Weights of a small mixture-of-experts language model, trained from scratch on English Wikipedia.
Size: 12 layers, width 128, 10.8M parameters.
Training: a variant of Adam for the experts, 243M tokens, 3862 steps.
Below are experts of layer 9 (counted from 0) of a mixture-of-experts language model. Rows are named gate (a neuron's input weights, with its number), up (a neuron's input weights, with its number), down (a neuron's output weights, with its number) and show model dimensions 0-127. Each number is 500 + 50 x the weight over its row's rms, rounded and kept within 0 to 999. Numbers have three digits each.
Before each expert's rows: "comes after" lists some tokens at least twice as common just before its tokens as in all text. This comes from a sample of Wikipedia text that the model never trained on. Tokens count by the router's weight.

# expert 50
comes after: " ", " (", ".", " +", " $", "10"
gate0:403543537460605459463472497605551481508500533485399560482491562547501501612541505493555495502511557493487440578553498464532455530453521477509557504606556514506513493543553423485465493525474495497441448555430543508492475432513571472478479531499653511508396521478507437551518525440603542472480475576597486476495518386497426507596555490522388493497466479435518548561491462555463562412452
up0:486512527531483494483520471526544455501455506460453501468513592531490511603529484544483534474461515490534464528538533468509513518468485559537538496641641486522480538500501419463432458516478484550443479575347501459559479465484551468514468510461658525503413497420540479560595517438563518494512460523498382473574488473501497424547634502569431493524480526498492514570508456567389505411475
down0:481526573522443520507484489411629434484557474571503513582505457488434495520481580553507426451468561433473460522479558465480512492471480551482512449478486498531489567455565506521467454602520508592449490462548593572508553531439535486550473484480532361565574500477508513432588524531534558511521540485485659550526508511585498562415462423471510548436504533577497566396465439528486538459543

# expert 21
comes after: ".", ",", " B", ".\n\n", " G", " H"
gate0:449474481509551495394492511550574480474511575540477538550558509532527485485529523525553467437452481435608481491499538473506435506423503476497589630407464466488442431487536603505535414485532512507526591535477520536472462429639459527519546493495586501462526446566490512519509435524544562528444391436556520481481581446429438518539504457364502487529455551493506491452606528514594540488501
up0:498479499454532484460572477506507495514454474439523445458476611555412477490512490460442547420502504506458526580515429522528471502602480498613467463468542479423497515525440520475491452477508531530504451536346454498614525454489570510458478519431554525559482466485525508543442509474414416422541488428552526495406416479633486457535415565497562476457390525493462417547557564529472465562503
down0:488448478567468487545573457451442496439619460565461480459504502544579496460511599511508552427506504578419584516607573456519594468520547544550437504432535505521573377507528513431524511518467506540478516524469464543437613493575578462484478637562492417522493540493520577550492526489449521475572424538519474529492498465571422457514461558566553510571498412457487473538556520505499496516463

# expert 51
comes after: " the", " a", " and", " P", "|", " p"
gate0:494593570502583452467524517474502509548500486469514489566486540418505459450520448495469523452517536493506509526450505470476497480441527473581554476531581550443552466587538589546496529425489515468504541593492533549501445482513529429600484542494541537661531429462489557471444496527586551471501523627440489508590464427497508503590489517481461529441544479479542552483663555536401591450510
up0:550561600575602455474535592532421487455540484533542464514503472505586449460506435484470518442459377475508476536408469513569574501516515460457489456456560475463552394585575610485557513487423537489454464545505538601512470529574442443451491474457425542527548496489496526532491439402501542518534506577454484404510448479506509502541556529487438545491476464460519578473459442567433579440554
down0:484504533482524550582458506397394483505576538522542420509525509447454555528549425525504477572525618466483484492517454529513476479479431414525559564470517527594525458524541495484388441444511558587444476531514470487474470644503485542555584457525460578412497440448475454478589475489568505510482500611466513497425432538525533434523448520419489459579478504430446496528507439463520472550409

# expert 9
comes after: "\n", " of", ".\n\n", "ed", " in", " as"
gate0:462560558402518474414562443455524397558514461467548619468491527465482538480546497544433561479454520448504512448614446464442470560477523430511507484575522566479571513546542575529452511493494466543477521531479470516567462472495524531549540546554495474511513463575489561551498462614553522517526560520574515451555535468519445561456452535523554427482532557547527455544545601593485552382361
up0:454521542401521469457561464512576473465532439498552576507511515487521513410553522599505488530438571402501532463589474464474427515567557540554476462579523556478599500593548560532470556510467455506482499553473504415501490547478548557571532566524461444541545502554452552542497480617486556544485513468540493424462539395590467499445509529473520499424563585551410482487544547506526513426379
down0:426504526535470508455515518465449504466513501395561548526432556557526453522465530521566458563557490540490575482432528468468549521491558485452555496539531561496518570441475495474482462429530571520439490528496487531535486543451490499559615532511423590433428489409500556653585487586543436490493528523409414598546564538502548559520507503538548494453486410521476471500435619542545432500418

# expert 3
comes after: " |\n", "0", "1", ")", "2", "\n"
gate0:492459458473502460452476556558535463488529490422529547468494465439506539563481553485509599443551591503525458503479448425516452505399444500582511497486509583544481411465495426550529543491457436497470473590441462474495540424478430434452477551512507523568511469561482438541582484411564477521554456629576538447565488468571535550456527415508673463518522506494466438529547472520509536488390
up0:442531529551457556531436529490461450522453408460545536554543536550547576618464564470533514510449503490466518499580484525518480382406447518460598460491491513468542487451521459515455565533445450492532455597525473463510590460443491493474483472583474454506456501543524517453476568411425581459496530561513539506635531540442520445376551520497604553507496412529507454600526512566556511507551
down0:499498492562469452524537477491519469482508466461472429477557499440518561511478503596538554530592568526520472467494591489541419518452586633497466581509512444437517555575504525624500564619409396558489527542434455496571465475530492454489439523506447538478473539462394504598555556589524423414530523522466493579555481461526505401497524536507535545413522527451514464482428534474456509494485

# expert 43
comes after: "20", "19", " ", "–", "18", "17"
gate0:562526501507517545467539443471507434472515464571483532518558463515404575469456432444388469536479420602480480521458409444483526525570517548447462512505546438601464356534430488438444420487486529559446575497431443498508488434520451466345436568515503507441566442547544501469551504494514530564520521542469583533552443461480473465582559483484500455489460437541593492495465519552486540467492
up0:518401492450456419567591557579517470592478498487560559460432482505465542633524545497494532476543534431475463478531493483430506593476499480429501509586513535500436499443550469425538544499549479536518443536491581516502522519492439562567485611526490428517458454474589473565529498527537490530444325527524495448484562486596505504467500524461555428502567550438541530587519526552432431528460
down0:430460534535360435446497491499397467579517573491463481463483585467474517474550468574503526553528531488619573491495439403519512505421511433517447426517497561452607469544459513472531598534584489468489542519493530494414488499513521477490408529471521519553476539603520455340470538559449540455534495497459554540548510543436431536479536547483510469586526481425494602507545556479504497528492

# expert 26
comes after: " ", "0", "1", "2", "/", "3"
gate0:507524503544574481526427507552482536558552530499496552417563491548464519565487515478478610479475508462540552504474527504590461503501459417504593481506520533614549535597513577562423390526478463511516595482514591491544463478505467483408460471514486542522473474540476406482504602460567525484547505474495550491496586458531526603474474492450431537566609550551463435567580545603441565501451
up0:556426533543627475454476557498494550496486515564483501375552529448481508518538509474382570441476467544495527474506517502426444505585477470456527481515504452556507450518495497479481446522488442481489569466539595541446463428563512522409455462533452536498514522525480491497544535456589634564505476511439592516392592404472528563508466536501434517494597513534484486631540606537443543477503
down0:586532507545506487539473504524556479532494462444520483481523465572689456573538538488487508431544461472474513474503526445420532540488503492524466462449475568441482525487498416449493478500428460509448552488531468485434620441497495529564492499426357571460568553474437590446590533518459557521448415475497559571474499561525572579453588490510583447545460428498456467488519544445485454424506

# expert 45
comes after: " M", " L", " B", " |\n", " m", " C"
gate0:532476517520520498395562488570500488576529471419502502407558507498537496577505449470472474459514517536527503559435550475517438487521417480425507540435495499567465382493473496487537529441563371569511456589374438548429420458478478465537500586568559600548585518566484525507543423519554588541546491498460484489553427477497467542596468498595520466570510471513516510527471505489614502506468
up0:504455555515491513415564492543578420576506438506481486462519522517520510557574523516469462405479520592483424526495486462523393517419449489414431516440484521519520450488513489497514545468505488526433438530312491483418466477455435571493463532383504570505468501528539522486528415510525523457486493444563556434538428617439455500593488506574463445550486523566431508533477526493554530585440
down0:503484515514412534557486573565573529622424466542436444485590500637512481520466581552461541551498481550361494520444572459446500404537477560456487502448497487509511441495512424388462448381591521514491416548500523482442533473413452510498483487483569523456525472476434546461482520460426414590524480499524513523426443490478455531528508500483461434484428509467539531518481421539529441482519

# expert 53
comes after: " the", " The", "The", " an", " a", "'s"
gate0:432523462526585469472482431451529486486490506522559522477437490473422520527442492510510587459578411400429514542620574507464433444470601436456540534604545542452574503503453502555484471583473426474445466551521523522417534432469467489500420482589476564541501567564519507473475486480470542446517470535591456470578556494491511420495497512517407517590599499439498476551436471515551589494453
up0:467500488470597460480514463534507575501496478485449514584506591360509563464577513552542578489445488582597481548605465479499480476544464421530490481508525461574494551432498536517461519486493415435499465449481410464476497458522437583363431396467474524548468542527521473530503508409503516504647457542467485506536500573419451473508529476578454541514507532536460508564465529495478559409443
down0:453520456469433465417493409526533576523483531463443694543524481550481510550492562608501489448559458543426501498501524476382447486425498485470483551562568501526505567444509471484409536486441630548532554589507437424536450451544511489442558430443523508484582486502458574481455502501489510542421483449520533506470484512519442483462587469440476424539532579502569407470512500489487508480475

# expert 56
comes after: " |", "|", ";", ",", ":", " in"
gate0:424454531540442476467525434510537495448520637557448542479564557417517491548461472450461541467519504531528504443507552528426450544549498458589509546603485440569470521445488522496507461551412480479469547525460514562517641502482583479448426593429483514555545571502537458481532402535586389470544471486484547531460581487533485532504479417485509521485474517455549530513564525559509439478351
up0:490537463562407477492444376486494444496500542480555547492626505471489571514492510499597559445498459534471456496556487456423522528520519463490518519490517476482539474382612427490437512555452398510564483490474505500513448445440563453494527521418464385536577501506529469564489448517558550409610478539530592528405503541492552520518412510512406522533412462503488463481494504441478512476382
down0:540475481481543484447561512438514502509443381456529521517531539585544485491406580544477471563483460405534444581536591539507495496535539484514506535461408585462515418521496468491421464397448477577436466478459485510504381486563535496555463577555430532452522534496494535551476613481554443489490515513552525540534561513532435523427476645459503510482557403553476425486554482475516462399511

# expert 40
comes after: "-", ".", " of", ":", " by", "a"
gate0:450362510495543489555544497606599424547428486446501526508562475545528480568507575462506540527469501459503473481459466400524420525481537473508488551470496560413439442469558529460525464468473456500416440403507641488458557543478517450472461553584526495563421409526527504556542499587537525479468446477555521482568636534561485535540534470517616490442463441472463486454437475504492517513505
up0:416499485392486461555500540584518493499566515480561534489511460541508523516503543486496487526479473497551419442481569512515435471432535472480540504560532541523426499451460439529480453585451464523557421421504556448543519431532567471533468469587535473515535480475531529474509537477553503495535486518379461355410524547526496479448572502421447484495567521562524480635500416535451670464411
down0:640491427506550420554506478462458483445548480534487464509507537510535441433482489437602457478480567558536438499490565521508490432629590507575525548516451458529563435496498539421534453533459592416460492505457461479457587577565493530567522470540454490499418514458440502356523513538522420489519446474588433540492501506494566418471426432455508541550517401539524480563505480462520497517492

# expert 29
comes after: " |\n", " R", "\n", "\n\n", " L", ")"
gate0:548421393457460583459529447506536513566506561581532589477493440540474517486528488495572552547571485541542479475547476445474533517587527553465556516476467501440425485492554580454543379466594485507445447583454384553471551491582447504552497485538440435595448425510491500543540452478528555496479466499543640455530479514632507478522506539595528537554490509492568492479503506472429479545517
up0:570453455536528589482521456562585534534508508597539532473549488567444484484555451532543538481468516505526410489557463430448520509501455535447544483466496522372480541511619558493520375474550444528439490605529395575512538509508466524500417541577481411578533421450514541548513530401493513432533480494493552462466520538618527511512523586628539582555549495516500499465505483513503482516518
down0:591498541444493448621452607516498516486561495450447452508537463536436460498558488518550489611464487470476445417554461608426518400475427511531484555418538534452482535544559523488475518461481470524512454461586478567546536473529505537520418433399495513448477552432551424327542558494483508457413455523507455538607494491464553504556531527495514493477486521478444545509484506420489534543568

# expert 63
comes after: "\n", " |\n", ".\n\n", ")\n", ".", " |\n\n"
gate0:406607432454499512428549538500557467566552617451540455453490462537499493558495475470509557469438498474521435510604501420514403518465487411488564484508489546530523515499474575538519605498526521560400483524458455663428429400450525378491492485545480448494591475484472523503594560421507499522479519550483513446558498485477502430550469396516518531523459493505442525446536499505477550506501
up0:548519403446509555408539492499552523555499472454503477485492584563513458483557497511439592414429519437459419492581475456509432491435483442468528491517508528464503553413566482533441445542609426491433494588551560634445542386407552432475520570489486538481524569465417516590528532430490491481452518502491513447517550473499525421481468452475529443517474543572445468463502498510474543432415
down0:487487454522429532534538474363497519453503529520546564538492494571362498538492433616469481486509411460528446576496435561495533518429482487499532444589498408465380541508514459564580488486436555542534577423521503481481481549432544469510527506556496556543527463446516519563453547508547511517551510549528510517485588533565443426611440461520596469426472470479536477420493410470468480556554

# expert 15
comes after: " was", " is", " to", ",", " it", " as"
gate0:462447442463416439500527469446569462557543484466459581552437467456491542487580493498513588472496548544393476560451557488558453461411553562460567544529493477433576449528547562588607459529523498499509555484404462528481500543456430474467456473529451471519416502572482541492487472432448500460478585490453546413438450386477497497540443477569456473500483466491512416587547511434454459429411
up0:484506422362479445609592455488504587526476492394400523514493402463490540491574398517461479501533531549479439557520514499485525496470560519580519550432538401514513522526573490545571470540531496464524489581476465506517407458519423514436457513567463547508523493506507443460446510500422551534538485476459463441475438486530550476476539494484437428518416433495436423570621476514488395545457
down0:419549490560549524479535484532474526475489505513524426501535455548440436471559614518500570512424560462461514508392434533455500476452547509541515485534496439518471616543466531444520485473425468482637473521471612465530570497501465438520455554505491454455523476452532385452609478522527604455470513463512406544527357511525490440471511459534515348435498457452534478478489498518500505452549

# expert 32
comes after: " of", " in", "s", " |\n", "ation", " to"
gate0:491428511492456492519536575568583576512517511484480474467488388486509442474490452374434553422410512499534521515539422525456454543376462466483536512578566517475472443470497506559500467549497518572418590435456568519462552424502463481472506469453465462552465412521554484571590534523519415408472442536521479403522334461575478499458456458511455537448528484514510523534481506472531466543463
up0:519479512542549417514439500597585570455452530453488525509447509447441420555494467447521505523536489493406488544460388536502348529453551475484474491569554480551562457454530439553518439598493559529416629475486567469451581498466501481525456531516438479554483472407556441516513445560510557472444397539498439429435473481503499500530583508479468574422480536427474512523555512421518474512474
down0:504571480435479472577464506515549438502552468444480472515510576509567439454462465605550511443543443445539508502514518494496484464420531481506525521510513524474485557503403470511598519423469442524597457527514355480522470493678518498549491468465484494537499495505470488620471471528514564524471499529443479404463487644456594531425511533566565451496557478433490497528445537574569528581524

# expert 27
comes after: "20", "19", "–", "18", "0", "/"
gate0:434481380430492581478510444455580473455517493502511474488415505394538422476485441444603555494506511555516511462489411384579526551543465504488486475476498521493464488500456451474504450455509466533437506511521529450483502510514468370557519511525566435527540470626521403578562488520473559503586581550483501438506571475547474562462543486556461540612593482514438547595542541484512468530555
up0:487591450367476491514468513489545410487499453496559482487482488522505542453507538393530440480419460526411557437495510347477571535425515434452487478529492605493467470412546430536563445494511437497472538544506513494468527512509470413447552480494500541565551532502463434508503505546467500529508560572538505398550470578609448596490531474511557497520448464626559424567522476487491459558540
down0:449461466473514476499432462533538569560607482517547552407538476506561460517547513487560500512530480506548534463519404511532431439421549498521456436346421546630496529468507544530484589476559431477516491534629495547491498480557415540544508438561601549460486468498512451644496519505481416486527519459518487586448587541496471490490556540532459549611495519448470515480503536524545464497522

# expert 0
comes after: " ", "–", " (", "19", "20", "18"
gate0:474542405447506552529484531521531513443632535519547498469506518471609502509631581454463548451460421488463551470434582462505468539519541444452472548491519467489482490505543534580427428466435480567463612491450458424535487545595513518534480538541501469508387459400581494523510505505405595477527504540534528489461563466542438522557441475423498519496373534534562499545498472443452519554513
up0:501493476416586501430558462521559514482608515457592453494517572508504555523629558513488531454486483511383590505467462414490444532518526433453439494515528528459454484539554557486497403482397504566505594526454478475535481502626557555542438547560537511478425487411562499467472508541464581498527548499523554478469547467568544504562482503489462480500432521543486484639433428520442522559507
down0:580543363454477469575482585608511510412456527589494512551596482541464446514468416511448511426419488507543482468486527496470512496506550490546477576487553529481459481478519414549468565484488485533447513489439557472439564587562587474612530488479579421525507566384519455478473552482494487471495452470549512478469584479633549484567447451502568502545425443514512503498492478543524412544500

# expert 38
comes after: " |", " F", " S", " (", " A", " N"
gate0:524470441381500480432564402509504484468518529450491519568503479522408583462592499547500596512486560547448523475481408438525421620548529410520428515527537492421513485452498474503505487473497452490551426546416456546455458481461601468547496494513518511543390444563544538585543515449512491479498624544502463509515495424536471552459550480583475404458438463479567556522528506497500589438531
up0:495458511492492493487578412489506506448486585434499473526495513518470588447537457517501581474463563472516602492504410459500490591561495369519458515512514471437552463508427480463506481436568452449436410535442467548458479426470600477575538478435548555468420420588523495567571504479518544512515582521518467525498456453442529560538532539572445455449555450467594548431504461453514571376521
down0:532497473393488523513459459572331415533474490534489489523514564528524471530480537528499370569597494485473530467533519519451464561431442453452532506450496467403523477472403557296493509491489479471485488370497522555558512545492553538576505449511533524505510539476550515523471403533517438581520520485498469519442506517569497538473470550511556448434443461467497449559527405519483508451495

# expert 2
comes after: " |", "|", ";", " in", "a", "\""
gate0:519485490438502471505545399548527502572547511527501514548594492443548577446436394540487522433440407554467474542567459529375478516425408483467514554485537458531446490527519515422455520495465512556525517462544496554503504487485503531515495523424457521503494421549478440627536613487560483510542552510582500467563525484482628472514422445528430519545500535539627585507572470539467506477406
up0:498500540577453616580434467446506498494499598491507509535519542474458530469316520491478416559409548567541496564509608475555475494477463558581532428524503456500427594431499457538517501525454539578544503448474443514527540543525541492580494470457534448535493384423503481481594502426478507531508536498489615525459450527480465516462493513502479474475520608534558490497602494509441510514420
down0:377493518508520525487530488506551471428550535471461617429503444557541492476531413480573471572514438376492453450430533475537470496443439541442568585498565493485514409489505473486426468444441516519532610535496377478521515499434569511592463530484478428504497492434407545527468526574490434534444393499489497454532522483528391511496490484452546474410527417490484484474402510502524528427495

# expert 5
comes after: "20", "19", ".", "18", "–", "00"
gate0:564429561379493511500521471435526471540503594483532577422560495489437513470576503461370503422468526516569502566530569495470493449458555524480516557437512537448470494466484568609599506393429482551429512528446585410521484459553430527417464532518482588568459433527509521571519461514479505444398564550507522513445585459475513522469521442504518476500492494495512535465560503474385494482439
up0:453412519457480553485497515441517573482486535541427536424546526470432479483465494483355485509551480459534548563456556453537543484464567520452447487460517550388524469470485536565551454507416563479465506444434615432514464471523453552413505540507472696527459517519464534501447535463485497413428584493465410478415529455504439511521459468481583451439477484530515485436524463491416510505547
down0:431571503605548432389527559520358543491441480533482605547523453549559513460519449533505419544530465540546493477480385481533470511545532531510540606499505498536472468439471449622434454521562499464572474389410408535426508514547469561532492484493558496532627516505528445500526529544494491513557471517484537477522508524408594451511516465429421529545452558512499456489454511510498491560509

# expert 1
comes after: " |", ":", "|", " the", ";", " ("
gate0:421457515529538483463559399496520516437453470488528508508530518527466567521518528508358469547499519480493451454492469464602510504452482429504437505526615566388469530577519438605544540515419592470421512461445484551422555502607412499450463509431507540454573534522530385468515562593568500539530502519519530429421529476567444541512482457456540522480511507499469488413504557517566572487465
up0:446477382538530473494496510521497535501542457473581479520503493538475550527513510543435424481470575421566435481570409436590486547481571390533484473569551626435539380494524498496482447482463485414478499499408481529501536497582562574499454510560519525443489570511516462401467523485546489508491475533550543546406519554435459526559553475579545543547504454507488579492413550409509555490413
down0:479598489451561454465534473599537462574477540523587469466513422535445530564537507534422464515530487553618465468463564452480513407511470556540419414428437484448501533528447583452418403455563531600502467544554446547529585434541497418494527539467513486462518525381486511492478517498505456523496509437506477539535495510475490516454496501552500541376401487596496503431406468501557474512454

# expert 8
comes after: " |", ":", "-", ",", ";", "a"
gate0:494457510451564434407601529562559552478456557406411471582517458472508476560463516503523508460461562399458519477436446485474509514418479488513520448581532432480485454539548443571517522578477460450523546581484518565529497475512542494520456600523479571474537479516448490497473537466609561555458569635523461424531554488476563550421564521528438541617539510551488558482513501571404511474499
up0:445484431402520454513581541512526473535492521452502513555498473523403505482573413471552514460463421460534482596586556580509578441486596449507599516505448440606444434498473550444427510503506548427476458496539561510522443500616513574511478439518422544508502366511447457498480556489526548510426482573557522476459498478540497504550512589419482490521470452377524437528489537447502470465482
down0:498507476560561570592447498558327447476470480569543617471510437495470490489524549457499492514567605543555527543563492576536443527459432534418502539536522575483494526554465503410505490509410479540480547505534552533553504605477418430431473433536433459533474377522452525460458488481537549443463569408486402524510496531510469551521487518523489532478483532576469453464428464511492473432556

# expert 10
comes after: " of", " in", ".", " for", " to", " with"
gate0:469452454662562515482444438472474508546425525502500461492523571551514491478563553448566492452454482504437537533558442405577530519540542477536479541509492477407421549521443504563461456519454391556399503617456504568466540483523504405414431533504510430448447529481547486514499481559476600490492461577461524453437538527505439547530459515585526457551474556496417543555482471508533566408494
up0:550514499478560452476447555429522509487487480551512514514474361464479523500529561545535538334540485509449517569583331486501512428515436472581497498438457525430442466606452547418448505515511513484512608511493488551560433480548494403471452444479489574537471489504554504513457543544517533454523436580488549529481463582514483455468414600458466528557473530490533497428466535557543472551519
down0:459505519559508586559547505542480617489418429479579590508369457445443563442488382464491466566577457443484497553531501446394529438526533521500457554480554636517475577510541530514413564467507544497550618465500445512517419515534499538434476464517469476491469518474485519451437539509491442506480467493515543440460494518536477483522459491472455532484558485400524498601547412540590480464542